Experts of a small language model.
Size: 14 layers, width 192, vocabulary 6153, 50.5M parameters.
Experts: 128 experts in each of 13 layers, 48 clamped SwiGLU neurons an expert, 4 picks a token, a softmax router.
Training: a variant of Muon for the experts, 529M tokens, 2635 steps.
Below are experts of layer 2 (counted from 0) of a mixture-of-experts language model. Rows are named router (the router's row for the expert), gate (a neuron's input weights, with its number), up (a neuron's input weights, with its number) and show model dimensions 64-127. Each number is 128 + 24 x the weight over its row's rms, rounded and kept within 0 to 255.
After each expert's rows: a language model's description of what the expert responds to; "mostly gets" lists some tokens that are sent to it at least half of the time. This comes from a sample of Wikipedia text that the model never trained on.

# expert 38
router [144 114 115 143 101 112 148 138 104 132 119 158 106 118 131 138 134 134 125 121  88 138 133 149 104  85 125 124  68 182 183 126 113  72  77 114 129 111 127 122 147 124 161 142 138 122 104 165 115 187 173 132 134 127 157 138 125 142 117 127 158 134 146  81]
gate1 [127 109 150 133 145  95 120 160 117 105 177 144  89 158 116 127 107 100 130 122 176 120 127 182 128  56 117 136  70 158 136 112 106 139 113 109 105 188 161 164 148  98 127 112 154 130 152 123 131 136 139 135 106 126 120 148 122 156 131 104 148 126 117 119]
up1 [125 115 170 137 149 124  95 138 120  94 145  94 117 123 152 117 123  91 124 141  97 144 132 183 159 137  99 101 113 111  96 134  98 127 112 139 104 160 121 123 118 129  93 160 128 128 170 149 125 139 104 132 130 138  80 125 133 144 125 134 130 127 120  89]
gate2 [174 105 160 126 116 133 135 112 126 163 153 132 117 133 159 106  86 112  61 107 112 143 127 154 137 144  81 158 113  87 141 119 157 101 102 137 169  78 128 123 127 121 129 124 124 127 124 166 121 101 146 127 142 155 122 101 136 176 163 133  92 192 116 136]
up2 [159  96 141 134 141 101 131 144 118 138 147 126 100 118 120 144 118 152 105 116 145 152  94 169 148 113 112 132 119  78 155 108 123 120 103 126 172  99 129 132 128 120 124  95 129 121 145 127 116 130 167 131 134 104 124 101 149 140 129 133 136 141 175 110]
gate3 [145 118 144 152 169 169 146 140 151 139 123  77 124 106  93 135  96 142 107 121 141 148 126 109 105 123 136 133 130 126 114 148 121  91  95 114 141 128 121 154 154 143 105 133 100 191 136 110 111 106 146 154 112 143 149 106 124 114 137 151 114 141 103 122]
up3 [182 172 143 159 134 161 119 137 157 153 126 104 141 140 118 102 107 135 133 124 107 138 119 114  90  83 171 118 102 158 128 103 106 146 103 139 138 156 151 140 123 148  84 107 100 158 135 125  84 101 117 189 108 151 136 122  96 124 157 163  82 183  89 133]
gate4 [138 164 105 132 112 125 148 100 127 161 122 109 120 114 148 175 143  75 124 115  78 139 162  95 125 114 104 147 113 145 139 129 143 125 174 161 169 191 176 129 162 112 165 127 129  97  96 149 157 134 155 145 120 126 154 175 124 134 149 123 122 125 116 112]
up4 [150 164  96 155 115 174 142 162 136 126  95 147 140 122 132 122 110 106 136 149  81 110 149 104 135 128  54 156 116 112 163 106  88 119 163 133 116 134 135 129 166 125 160 143 163  61 139 134 117 136 143 125 126 107 131 155 109 132 116 111 136 160 147 105]
gate5 [150 124 136 142 144 111 149 106 159 123 124 180 116 145 148 166 131 129 114 139 118 145 132 115 110  95 130 128 118 113 121 100  93 126 136 120 108 160 174 136 149 162 143 118  94  93 161 113 178 135 148 144 103 112 151 115 125  93  84 155 115 184 157 119]
up5 [136  85 146 116 112 128 142 126 163 145 136 107 138 100 125 121 106 136 116 122 102 118 137  94 127 120  81 134 140 108 117 124 110 149 164 110  86 114 174 149 170 170 135 151 121  87 113 135 151 116 150 120 109 126 126 117 122 109  94 144 116 139 140 131]
gate6 [138 105 105  96 116 100 127 144 162  76 170 115 168 124 135 131 130 118 159 153 116 124  89 149 132 101  94 148 119  79 152  99 115 156 134 146 111 155 124 114 111 135 154 133 101 139  97 133 133 124 136 161 132 142 146 135 146 130 147 106  85 109 159 125]
up6 [145 117 101 115 137 131 129 108 187 117 145 121 164 120 104  97  97 116 162 138 135 123 163 182 101 123  98 134 127 150 128 119 168 148 158  99 146 101 155 138 127 112 148 134 132 123 155 141 128 105 113 157 139 136 121 121 112 135 150 121 108 111 119 118]
gate7 [126  93 111 123 130 147 115 124 138 140 112 138 126 126 135 122 118  61  66 128 146 124 139 113 125 112  88  76 135 112 115 123 148 131 140 144 108 107 133  92 102 153 119 139 133 118 121  94 100 132 103 135 131 170 112 156 139 129 112 123 135 108  61 154]
up7 [ 88 115  98 123 104 131 111 139 139 151 116 176 116 179 190 123 139  65 111  96 124 112 129 120  92 118  95 118 130 128 169 130 131 118 150 130 105  95 110 130 105 132 109 136 121 131 147  95 139 114 130 152 125 164 102 134  85 105  90 152 131 124  71 148]
gate8 [148 138 161 127 169 133 132 168 101 169 152  99 119 131 138 153 139 130  97 141 118 162 139 124 117 139 121  90 114 138 128 106  94 136 120 119 178 147 195 125 143 128 137 114 150  97  85 128 104 157 106 160 157  93 148 140 159 135  97 126 132 151 159 139]
up8 [129 148 118 129 136 147 122 154 136 168 138 137 119 113 156 128 125 146 143 130 113  86 153 140 150 153 127 118 148 117 136 133 119 107 169 140 131 198 128 115 138 129 134 111 116  83  96 157 106 164 116 162 143 131 111 177 145  98 106 102 148 127 125 140]
Word pieces right after M at heading or word start, such as M-in-istry, M-el-odifestivalen, M-ain Line; also sentence-initial The and dashes.
mostly gets: "ajor", "innesota", "iddle", "icro", "anchester", "echan"

# expert 6
router [167 137 112  99 116 131 112  95 101 129 157 168 140 189 153 154 118  79  81  95 144 108 164 106 168 161 113 112 127 107 110  94 130 123 144 183 155 109  97  67 107 126 103 153 140 121 130 188 115 121 101 127 118 122 104 129 148 140 147 144 138 112 133  99]
gate1 [142  81 103 133 100 181 113 110 136 138 167 161 165 142 149 154 151 138 154 102 102 197 134 185 106  94 123 129 111 153 114 168 167 134 144 132 153  96 141 160 123 114 176 172 144 104 154 110 109 132 118 116 114 181 119 111 161 114  99 143 110 129 141 114]
up1 [135 137  96 137  96 192 132 105 119  96 157 168 100 108 147 130 125 155 132 156 131 193 128 141  95  86 118  95 123 159 132 154 130 142 119 102 130 105 152 190 142 150 145 159  94 113 143 107  94 154 117 136 132 147 107 185 128 144  90 148 134 126 135 160]
gate2 [114 124 132 154 112 179 170 156 137 129 120 116 128 139 161 133 143 149 134 137 154 128 123 113 158 154 116 160 141 126  91  87  88  95 151 159 111 178 136  94 130 137 106 171 149  95 103 203 142 132 140 124 140 111 123 101 146 148 138 119 112  93 179 134]
up2 [112 110 128 168 133 130 135 162 141  99 158 158 137 126 137 133 160 109 131 162 133 110 127 147 168 152 147 117 142 169  99  99  99  92 129 133 150 149 123 119 132 134 104 161 135  53 105 179 154 186 148 138 117 136 121 137 148 130  96 123  91 143 121 107]
gate3 [141 139 118 139 153 129 122 155 111 142 142 125 134 110 148 121 142 125  76 147 140  99 147  77 150  98 172 147 121 142 185 117 131 136 136 135 127 131 169 166 137 134 117 107 112 121 116 111 139 130 184 148 163 129 167 156 103 152 140 145 141 120 137  96]
up3 [130 133 130 137 118 114 157 109 107 140 141 169 124 149 171  99 127 145 116 156  85 117 155 110 135 122 144 172 161 146 145  78 136 148 143 131 129 130 145 130 133 146 100  98 144 113 173 117  76 107 144 110 158 132 145 146 134 129 140 133 107 113 120 105]
gate4 [125 136 126 120 108 141  73 114 127 100 128 168 163 130 128 119 120 169 167 126 121 103 136 163 114 148 162  81 120 157 125 171  84 121 127 125 139 122 129  96 100 121 154 101 109 148 149 125 119 157 103 115  96 123  99 122 138 172  67 115 110 154 174 148]
up4 [157 138 134 131 149 114 108 103 119 130 107 171 142 155 125  96 143 130 148 147 128  99 141 189  88 111 176  81 119 146 149 122  43 112 128 147 145 149 130 107 146 136 128 115  93 173 110 154 138 146 132 112 125 122 109 151 112 143 124 152  90 121 181 147]
gate5 [124  94 141 147  72 137 151 105 109 116 147 126 114 133 120 139 127 169 123 151 108 163 136 153  97  91 121 134  88 125 102 156 100 102 123 118 157 134 133 185 172 115 166  89 106 157  69  94 130 142 109 136 119  94  95  91 105 142 125 115 160 113 141  73]
up5 [136 111 140 116  83 164 168 134  93  96 102 140 134 153 148 134 155 125 169 135 136 145 103 183  94 126 154 146 128 136 101 132 118 101 123 144 136 126 145 207 140 131 132 136  87 138 120 103 145 176  91 140 136 143  99 127 150 115 122 146 143 117 169  96]
gate6 [146 119  91 133  99 171 141 120 117 136 151 106 133 151 161 123 106  64 122 103 168 116 147  99  91 142 114 180 130 127 138 129 171 102  80 110 136 160 126 117 124 143 115 147 103 128 116 160 113 142  81 129 124 142 136 107 121 185 105 114 193 114 106 146]
up6 [126  57 106 141 133 150  81 157 144 140  79 134 192 129 147 130 168 119 142 112 144 118 138 105 149  98  92 179 143 134  94 146 105 124  71 128 139 119 128  54  87 140 125 141 153 111 106 138 143 105 124 140 103 151 139  83 148  95 103 127  96 118 117 102]
gate7 [171 121 114 152 110 137 139 142 135 157 137 101 116 172 152  85 104 121 143 110 136 128 134 142 112 158 128 139 149 121 111 141  96 118 158 132 157 140 130 102 140 103 161 142 121 114 175 122  72 142  99 135 128 162  95 152 198 139 141 110 152 135 142 141]
up7 [133 148 111 137 104 124 135 144 126 151 134 142  93 133 141 134 124 126 127 119  90  89 125 146 185 201 143 162 162 132 134 116 117 105 161 165 153 114 127 137 105  79 134 116 185 156 147 175  90 154 117 158  67 191 105 145 156 148 121 116 179 128  96 107]
gate8 [190 125 146 135  87 139  84 110 142 140 154 123  71 121 138  92 130 103 124 184 122  93  87 149 106 131 145 130 104 134 134 137 114 141 159 144 113 111 122 115 114 110 129 168 110  97 107 143 115 150 115 159 147 148  91 108 158 156 113 135  65 105 166 144]
up8 [115  97 147 137 189 158  83 131 114 173 144 129 142 100 153 138 150 112 108 166 106 124 131 132 117 123 130 135 175  88 137 128  74 115 140 179 148 152 112  97  77 101 134 151 124 100 172 116 139 116  96 135 120  86  77 142 120 163 107 124 123 186 121 131]
Word-internal or final pieces such as uel, oot, ight, bles, often after Sh, h or u, plus year endings like 996, 025.
mostly gets: "uel", "996", "025", "eel", "oot", "975"

# expert 40
router [126 105 114 145 134 104 164 140 149 147  93  97 139 134 114 121 159  98  92 105 132 164 148 138 128 153 150 146 113  71 117  71 123 110  91 112 123 149 136 112 146 140 115 100 143 145 127 137 150 110 159 139 134 148 131  61 146 132 180 157 123 122 150 111]
gate0 [122  95 148 132  60 118 112 175 136 135 125 110 162 162  93 132 122 146 141 145 161 111 114 135  98 100 134  96 110 129 136 105 108 169 161  99 152 122 123 135 165 165 102 129 130 129 127 168 105 142  86 177 116 126 117 150  96 146 136  99 105 144 110 153]
up0 [132  91 142 131  75 141 102 139 160 129 160 116 167 132 125 142 125 131 117  90 172 118  99 132 100  89 146 116 142 121 140 121 100 128 154  81 125 161 121 126 137 160  97 127  89 138 146 152 117 102 100 143 124 150 144 122 129 156 138 145 141 120 139 176]
gate1 [130 133  87 125 102 145 130 120 104 128 100 171 125 128 127 131 121 129 120 128 152 123  88 116 130  76 186 148 129 101 140 117 139 170 194 176 141  94 128 123 154 114 136 127  76 108 136 182 123  79  69 151 147 116 138 116 128 141 146 106 134 132 138  98]
up1 [110 110 108 139  94 126 150 144 155 127 137 137 112 137 170 109 145 135 133  91  97 150  74 136 103  56 159 111 124 109 131 102 122 150 126 157 162 126 142 113 128 146 127 120 132 126  97 147 144 119  92 117  85 145  96  97 117 113 175 137 129 108 136 135]
gate2 [ 66 104 124 120 176 126 170 101 121 102 146 102 143  95 107 103 161  84 131 158 164 106 125 133 122 100 110 145 122 123 128 112 100 123 133 128 103 155 147 153 143 134 134 166 140 174 137 128  56 149 127 147 139 144 122 138 152 109 107 100 167 143  90 138]
up2 [111  97 176 123 119 117 136 162 138 111 133 135 156 111 136 122 116  98 117 146 135 127 112 140 161 115 107 104 141 134  95 125 105  97 139 171 125 141 134 147 128 154 136 114 146 123 113 135  90 110  90 102 164 136 135 144 151 145 122 153 137 210 100 136]
gate3 [174 107 154 116 136 170 115 185 112  84 114 116  95  96 142 123 165 105 117 149 156 107 112 152  91 121 113 121 122 126 123 112 100 139 135 151 128 146 136 125 115 119 141 149 114 142 165 109 122 149 119  96 104 138 113 146 145 129 114 141 139 119 144 146]
up3 [158 137 189 114 137 151 130 152 125  93 103 114 162 124 131 104 165 101 118 139 121 128 105 126 118 116 115 151 120 114 116 100  84 135 162 161 142 112 146 127 129  91 121 120 111 157 115 116 122 165  69 111 118 136 152 150 169 169 134 157 172 101 158 146]
gate4 [153 154 132 124 146 131 133 164 134 167  98 121 116 136 170 135 145 156 143 122 171 151 122 171 132 112 118  99 100 145 118 123  47  90 123 110  91 131 105 144 116 122 138 130 168 116 135 152 123  94 117 154 145 125 114 151 155 153 128 129 119 153 149 184]
up4 [160 165 145 116 140 135 119 126 135 132 171 123 134 109 108 135 134 132 126  89 113 130 140 122 157 101 130 146 143 187  88 115 119 142 122 129 109 111 118 168 115 151 126  96 120  90 128 159 124 121 123 142 128 130 140 100 123 154 108  97 172 124 123 171]
gate5 [125 106 129 133 168 120 110 129 148 168 108 144 152  67 157 111 110 136 109 147 131 151 107 139 135  86 144 180 148 161 146 148 111 129 107 150 134 131 163 128  92 144 126 135 103 143  82 161 166 111 102  68 113 103 133 133 111 125 135 135 119 135 148 165]
up5 [126 110 123 161 143 135 131 135 108 140  90 181 174 112 145 134 134 123 155  95 152 167 137 131  96 120 110 129 159 149 133 135  85 118 124 181 115 156 147 113 100 141 131  94 132  95 131 126 155 118 119 116 133  83 111 136 106 139 115 127 122 134 161 159]
gate6 [128 148 126 150 119 114 143 120 119 166 150 123 126 150 137 164 107 126 102 137 117 148 151 132 112 126 159 117  93  95 113 141 172 102  80 104  87 135 147  80 112 132 134 158 137 104 163 108 132  95 110 129 131 138 140 139 111 149 151 128  93 129 106 156]
up6 [140 102 128 117 126 116 168 209 155 128 161  87 133 141  89 149  91 135 111 156 100 164 120 130 114 117 136 109 138 127 137 112 126 114 145 124 142 128 147 120 104  72 143 121 131 104  98 114 165 128 113 126 138 146 107 141 131 100 154 146 121 140 162 138]
gate7 [118  99 109 128 109 124 131 127 117 142 135 117 125 115  91 142 106 110 113 111 154  91 118 128 134 120 133 126 133 132 126 143 119 112  99 138 153 117 155 102 116 127 116 112 106 157 163 163 117 102 155 112 155 145 144 109 183 119 136 144 148  95 106 144]
up7 [164 119 101 123  86 125 139 139 144 125 129 146 118 116 127 111 147 132  90 131 139  88 123 122 113  64 106 150 155 122 125 125 143 126 133 145 131 120 129 148 148 152 103 155 112 125 124 130 108 121  87 141 140 126 133 120 136 127  84 153  92  40 127 142]
Suffix pieces finishing longer words and names, such as ective in perspective, ant, le in resemble, que in Velázquez.
mostly gets: "ishop", "attal", "% of", "% of the", "yal", "tain"

# expert 39
router [151 129 108 100 139 103 127  94 160 166 150 134 134 111 118 113 125 150 147 123 143 146 153 115 136 126 126 118 142 102 144 126  95 144 147 104 155 135  93 127 120 123 131 146 170 113 140 123 189 130  99  88  99 119 178  92 125  98 146 153  66 157 150 138]
gate0 [117 138 103 122 137 138 139 116 131 133 132 164 102 126 148 135 122  98 113 135 121 140 154 122 123 103 128  87  88 132 143 176 126 147 132 133 151 165 131 134 116 114 146 101 116 135  99 116 144 118 101 144 117 141 156 170 119 114 106 123 120 173 123 133]
up0 [157 110  81 138 138 138 125 110 136 121 130 138 132 132 143 133 150 115 126 129 101 141 150 104 102  68 129 116 147 109 140 152 149 138 134 109 148 132 150 116 127 110 115  95 170 150 120 116 146 122 121 135 125 116 141 158 106  80  88 115 113 144  97 124]
gate1 [143 138 133 140 124 131  84  95 113 134 142 133 125 113 112 146 134 149 119 158 100 135 147 118 112 141 111 146 147 107 140 165 100 117 112 101 185 145 129 144 124 126 124  64 154 131 122 146 130  82  98 132 117 125 111 123 140 163 104 139 126 141 137 128]
up1 [123 133 119 117 119 110 109 109 134 110 119  93 150 113 127 146 140 145 113 173 111  90 102 116 126 104 140 170 163  99 150 198 145 137 124 125 183 126 124 129 147 138 114 123 164 120  89 147 171  91  83 151  84 127 127 134 133 156 112 124 130 121 148  90]
gate2 [132 109 109 120 136 111 117 108 144 138 116 132 152 150  90 163 135 108  54 158 134 134 113  82 114 144 178 125 207 113 153 111 111 133 104 145 135 134 136  98 146  92 110  95 149 168 136 109 125 127 125 133 112 120 127  88 177 113 160 157  98 146  92 104]
up2 [119 121 127 133 136 144 122 135 115 143 162 113 124 142  79 132 135 150 125 135  83 112 143  84  97 148 176 105 167 135 152 121 138 159  76 138 136 137 150 107  95 115 100 153 133 146  83 126 138 135 120  98 132 165 157 118 184 107 206 186  99 138 116  87]
gate3 [185 117 106 134 112 143 105 137 152 145 153 169 140 159 155  94 117 143 145 148  96 111 130 133 107 119  88 110 102 113 131 119 106 119 165 121 128 163 159  97 119 130 127 167 132  87 126 124 172 177 120 128 102 105  97 117 140 129 107 158 135 160  66 158]
up3 [152 106 132 119 107 112  83  94 155 136 136 134 172 112 158 100 124 165 138 146 110 105 116 156 107 117  94 102 107 140 122 137  92 111 127 124 133 119 126 104 135 116 111 130 109  97 138 101 152 127 102 128 139 119 103  77 141 158 111 172 116 159 114 167]
gate4 [ 91 124  96 126 157 124 126 105 159 145 151 129 113 140 116 137 148 133 143 104 144 126  78 125 135 124 150 179 146 145 140 110 112 126 185 142 109 132 131 167 158 120  85 105 132 130 110 149 170 107 133 105 107 155 144 116  98 180 153  96 112 150 121 127]
up4 [145 137 136 114 135 147 124 132 171 139 140 125 114 141 161 141 127 167 146 114 164  99 134 130 125 135 153 132 130 118 155 130  73  85 162  87  99 130 131 127 127 131  93 104 131 123 131 118 131 106  77 144  79 181 106 139 179 165 124 112  89 134 145  87]
gate5 [120 116 117 128 112 145 173 124 110 162 111  92 147 125 105  91 123 128 113 106  62 145 104 118 118  95 162 120 162 116 116 135 143 110 125  78 136 116 154 127 133  99 160  81 125 139 153 130 134 149  87 108 141 120  97 104 143  93 118 121 118 151 110 132]
up5 [146 109 130 150 117 112 137 158 126 119 103 139 154 117 135  89 137 102 156 150 152 115 145 119 135 128 116 129  91 111 135 107 139 107 153 110 119  80 157 105 131 138 129 138 122 157 155 158 123 144 142  84 132  99 106 150 125 107  69 126 165  93 115 132]
gate6 [144 150 125 149 160 126  72 144 149 131 143 122 160 158 131 124 152 135  87 130 104 131 138 131 176 106 125 143 159 142 142 106 149 148 156 140 126 127 121 134 111 105 150 140 153 108 106 151 110 121 116 121 116 135 115 164 137 135 150 164 112 131 109 107]
up6 [158 115 120 136 187 148 106 150 117 109 145 122 147 167 111 106 101 174  98 118 139 102 157 134 160 136 124 159  88 118 125 126 161 152 148 126  97 116 129 124 132 122 108 131 115 131 127 105 143 166 129 102 128 137 140 154 147 146 154 165  75 149 125 132]
gate7 [157 183 109 133 120 121 118  87 169 105 142 176 178 140 142 120 108 147  94 109 142 131 147 141 154 103 113 122 122 108 121 139 104 113 128 108  90  97 139 143 118 148 113 103  89  88 123 100 129 137 115 131 147 148 163 115 135 104 139  99 117  97 140 126]
up7 [187 131  76 143 128 152 126  76 112 135 141 143 166 142 117  82 112 132 126  81  86 146 107 132 134 112 153 155 112  84 125 136 114 126 143 134 137 145 132 125 105 145 113 110 124 131 113 124 116  62 128 157 174 144 100 126 110 119 125 158 143 142 153 110]
Suffixes inside scientific and technical words, such as metabolic, chemical, pyroxene, behavior, plus endings of Latin species names in lists.
mostly gets: "ishop", "irit", "xford", ", England", "hys", "hemat"

# expert 58
router [138 124 142 122 125 150  95 134 137  83 111 132 160  91 168 157 145 154 134 147 143 111 124 155 117 106  91 151  73 163 136 104 118 157 145 106 141 114 128 141  95 120 135 149  94 108 124 119 107 122 137 148 148 143 121 128 142 178 135 111 122 141 145 123]
gate1 [160 103 122 100  71 207 107 121 121 153 127 106 153 156 136  98 124 152 155 149 171 153 112 150  82 104 129 124 112 117 129  94 115 149 115 132 142 124 128  72  72 120 127 151 107 136 155 140 122 123  95 113 127 131  90 121 126 129  91 115 166 163 156 101]
up1 [150  81 102 133 101 168 117 140 154 127 116 124 153 147 146 106 124 122 146 144 197 173 136 143  91 104 138 134 122 120 155 132  98 144 113  89 148 124 140  96  85 134 121 174 110 131  97 132 141 126 126  98 132 162 111 106 129 127  83 111 179 175 143 113]
gate2 [148  99 114 122 153 135 146 112 141 121 109 116 142 152 124 157 165 144 145 105 125 103  90  98 135 107 160 181 130 101 108 131  45 108 104 112 137 138 135 150 100 125  92 138 121 161 115 141 148 145 107 148 115 101  99 107 110 141 113 134 134 107 135 151]
up2 [147  75 114 140 119 137 131 108 135 134 136  97 114 135 133 175 143 119 136 109  87  95 132 134 113 145 153 153 133 130 113 139  85 139 126 102 181 146 127 124  78 112 135 119 103 156  90 129 117 159 119 111 116 127 130 117 138 138  81 127 146 114 147 114]
gate3 [124 139 130 129  96 102  85 142 117 135 105 141 153 119  99  72  97 142 121 113 103 141 140 127 153 119 177 127 136 111 119 127 138 142 182 139 127 111 203 146  76 151 136  73 122 167 110 135 128 133  80 107 128 140 145 157 126 182 109 131 131 117 107 129]
up3 [105 121 105 137 100 129 107 135 134 148 122 131 142 109 123  66  96 138 104 115 122  59 120 131 132 107 155 122  97 122 140 100 145 109 118 104 143 105 132 155 105 124 204 102 111 158 143 170 112 158  83 112 130 143 143 175 112 125 104  98 153 122 115 152]
gate4 [162 165 136 128  98  87  91 111 138  98 142  92 170 121 165 128  98 106 117 135 147  53 149 116 135 153  83  91 114 150 184 114 132 173 150 135 121 120 120 124 156 131 151 131 126 121 164 142 107 166 119  99 128 107 100 136 123 131 152 111 151  82 152 104]
up4 [153 124 116 149 108 124 125 123 113 121 198  94 155 132 167 136 117 123 114 144 118  49 153 142 101 120 103  98 100 144 188  96 109 152 152 133 149 150 122 127 145 118 112 152 132 126 153 139 121 154 162 112 128 116 121 167  90 130 164 113 156  90 172 118]
gate5 [152 119  95 135  94 125  91 135 103 103 138 125  96 121 100 102  96 151 151  93 126 121  88 149 121 135 163 151 127 123 147 126 107 164 101 120 189 164 113 114 130  95 168 105 105 198  92 159 141  90 112 134 125 133 130 102 119 152 134 134 118 123 144 125]
up5 [141 133 120 138 128 136 117 121 129 134 131 175 140 125  98 106 141 138 145 119 127 111  78 140 111  95 153 142 124 159 122 146 112 138 135 103 157 114 109 133 140 172 190  79 127 134 101 113 133 131 124 202 113 138 112 132 164 157 117 130 114 106 144 156]
gate6 [116 114 130 159 160 138  94  99 156 102 110 124 127 125 127 142  88  80 129  85 115 154 138 129 108 147 123  87  93 133 110  98 139 163 129 131 138 116 120 145 140 105 128 136 122 138 164 132 109 159 119 128 141 172 112 132 170 125 125 122 150 125  89 122]
up6 [163  80 125 154 112 127 138  93 126 131 126 125 103 124 130 132  91 150 127 135 117  66 120 112 114 140 104 136  98  97 120 170 136 118 100  85 155 119  95 113 177 104 134 149 116 150 162 120 135 155 101 102 150 182 119 155 181 125 134 141 103 162 117 121]
gate7 [201  87  70 136 127 131 127 153 154 103 133  93 122 128 140 114 156 113 129 137 172 139 131 145  75 123 152 116 142 143 136  94 133 113 165 108 123 145 131 155 105 140 158  91 137 108 122 149 150 117 134 152 155  81 124 146 160 132 133 156  93 167 127 117]
up7 [122 146 105 154 121 140 118 169 152  99 129 133 133 124 158 145 176 134 120 133  98 183 127 131 131  93 143 110 141 166 166  80 113 143 151 105 121 163 142 149 166 128 158  64 109 119 122 126 154 117 134 115 131  59 114 111 131 127 131 138 107 176 166 131]
gate8 [108 131 127 141 156 136 126  99 156 136 141 135 131 122 141 141 141 160 162 127 106 142 108 144 128  87 130 121 129 143 153 110  95  98 138  93 142 128 142 134 137 132 195 140 203 105 135 135 124 153 128 150 144 130 106 125 111 128 116 123  88 135 168 100]
up8 [117 131 144 118 154 124 109 143 134 139 123 104 154 149 128 130 116 108 142 121 144  99  97 111 126  98 151 113 131 122 136 107 110 167 149  87 124 118 167 126 125 121 143 142 163 130 135 122 135 157 133 124 117 111  96  68 195 141 163 122 158 164 114 103]
Consonant pieces right after a capital initial in names and words, such as ch in Achill, Acharya, h in Bhosle, g in Agent.
mostly gets: " Er", "At", " Ant", "Ch", "pisode", "achel"

# expert 5
router [203 137  92 131 102 107  99 168 119 129 102 136 145 139 143 151 106 117 100 116 157 110 141 100 161 155  94 142  99  89 167  89  66  92 132 114 132  93  99 104 137 185 133 117 101 134  93 143 104 123 103 131 147 118 141  93 150 122 121 123 103 124 141 133]
gate0 [109 141 186 120 102  94 112 125 134  60 144 128 153 101 117 142  99 102 102 118 141 128 140 131 127 178 155 141 170 145 157 120 114 105 167 109 136  92 125 159 122 145 123 147  90  76 101 133 122 118 123 162 131 106 105 124 163 165 138 139  89 147 104  97]
up0 [117 149 155 121 116 121 155 148 141  80 134 137 154 129 112 128 112 179 124 117 134  89 130 104 166 105 124 139 152 140 122 144 118 105 128 125 123 112 118 141 113 131 181 117  91 116 113 120 139 114 122 128 138 133 160 117 131 138 129 117  96 176 116 122]
gate1 [116  97 104 138 147 123 140 152 133 162 151 146 160  74 123 122 146 142  96 129 130 104 104 131 137 118 129 127 114 144 122 124  97 123 102  72 138  99 158 132 148 123 144 124 146 164 157 127 158 127 141 150 100 121 160 113 115  82 125 137 127  78 190  95]
up1 [106 101 135 150 174 125 142 164 126 151 170 138 124  85 149 113 110 128 112 137  84 121 134 143 119 108 143 125 108 133 131  92  97 125 115  96 119 114 150  99 161 148 143 133 148 139 120 162 112 152 152 139 115 124 146 147 146 104 105 119 154 117 169 105]
gate2 [122 119 134 129 129 101 125 135 129 126 109 136 132  76 120 101 142 118 138 109 159 139 126 110 148 126 155 161 123 142 113 128  94 135 120 130 161  98 141 109  96 115 102 119 108 130 106 119 120 108 122 120 127 136 131 128 145 152 133 137 147 102 114 134]
up2 [149 120 102 165  94 125 119  86 128  68  92 167 165 111 108 104 132  97 153 105 112 153 140 109 163 111 136 168 107 142 136 163  89 124  99 133 185  92 121 107 136 123 139  98 165 139  98 147 132 124  76 111 124 121 143 148 112 134 130 137 127 109 114 119]
gate3 [147 138  85 130 125 125 166 149 150 148 121 152 118 118 139 118 143 128  98 131 139 139 174 143 116 116 144 139 110 149 141 121  61  98  92 174 105 148 129  97  92 117 140 161  90 134 152 146 140  73 143 182 135 116 107 145 149 122 141 113  96 103 100 117]
up3 [131 132 130 109 118 128 105 111 176 147 121 124 161 101 133 131 110 118 115 156 106 133 152 112 146 112 138 133 151 114 116 122  83 136 133 121 136 132 148 141 122 122 111 143  71 103 168 168 113 117 168 157 154 113 128 103 107 114 117 101 133 115 111 141]
gate4 [154  92 130 146 135 180 118 165 121 124 108 123 161  87 105 165  98  93 108 113 163 106 128 111 109 146 150 113 133 110 157  91 171 122 100 118 132 129 127 138  94 145 126 140 101 134 116 150 111 125 100 146 114 120 144 134 138 134 126 174 114 166 196 118]
up4 [162 105 152 132 116 172 116 122 104 143  91 127 125  95 163 120 122 121 144 119 128 104 104 119  91  83 139 144 138 159 152 109 119 131 100 114 105 142 137 124 148 141 138 111 113 156 145 100  69 143 123 109 118 141 172 135 110 122 156 159  90 126 188 123]
gate5 [133 136 119 135 145 109  86  74 159 131 122 135  70 148 126 140  89 111  80 139 129 123 144 144 146 146 131 114 124  98 149 163 149 114 148 187 140 150 101 136  94  82 135 136 130 101  98 150 113 165 107 164 147 128 147 137 134 134 109 137 131 118  61 131]
up5 [148 103 112 149 117 145  92  73 136 134  87 128 129 140 169 117 129 121 138 154 101 103 162 137 153 163 136 174 125 111 157 156 123 101  88 143 161 180 126 132 113  93 169 108  91 124 133 149 146 152  73 132 144 120 118 141  88 143 114 135 141 125 117 147]
gate6 [121 100 153 137 118 115 119 106 149  62 107 163 166 152 129 113  99 117 122 154 115 141 142 137 147 153  90 131 143 121 155 112  97 114 153 146 103  80 129 135  96 126 135 122 133 123 111 140 120  88 121 170 140 106 134 158 103 147  99 139 129  94 134 121]
up6 [155 160 167 127 116 145 144 121 134 115 131 123 110 151 181 104  90 158 100 166  69 107 149 168  94 128  92 115 150 138 180  97  83 108 131 186 153 129 122 151 151 122 157 132  91 112 127 148  95 149 118 122 144  89 141 116 103 119 126 125 106 137 131 143]
gate7 [160 115  75 137  79 132 131 147  94 128 122 126 138  97 150 100 140 178 129 130 143 140 111 139 104  86  87 107 102 134  99 105 167 149  89 105 102 126 156  90 135 134 156 156 125 167 112 171 105 116 130 118 135 110 142 159 140 124 168 158  98 146 171 170]
up7 [111 108 114 158  75 118 121 171 103 115  94 110 138 140 157 151 111 150 133 160 139 147 111 116 136  91 137  93 111 101  74 110 117 116  86 135 133 139 162 116 150 134 124 166 114 179 162 186 122  86 119 113 130 116 140 101 130 155 177 161 107 153 154 114]
Final pieces of proper names and place names split into fragments, such as Tall-man, Tai-wan, Minn-esota, Manch-ester, Tenn-essee.
mostly gets: "innesota", " Wilson", "assachusetts", "anchester", "oky", "evin"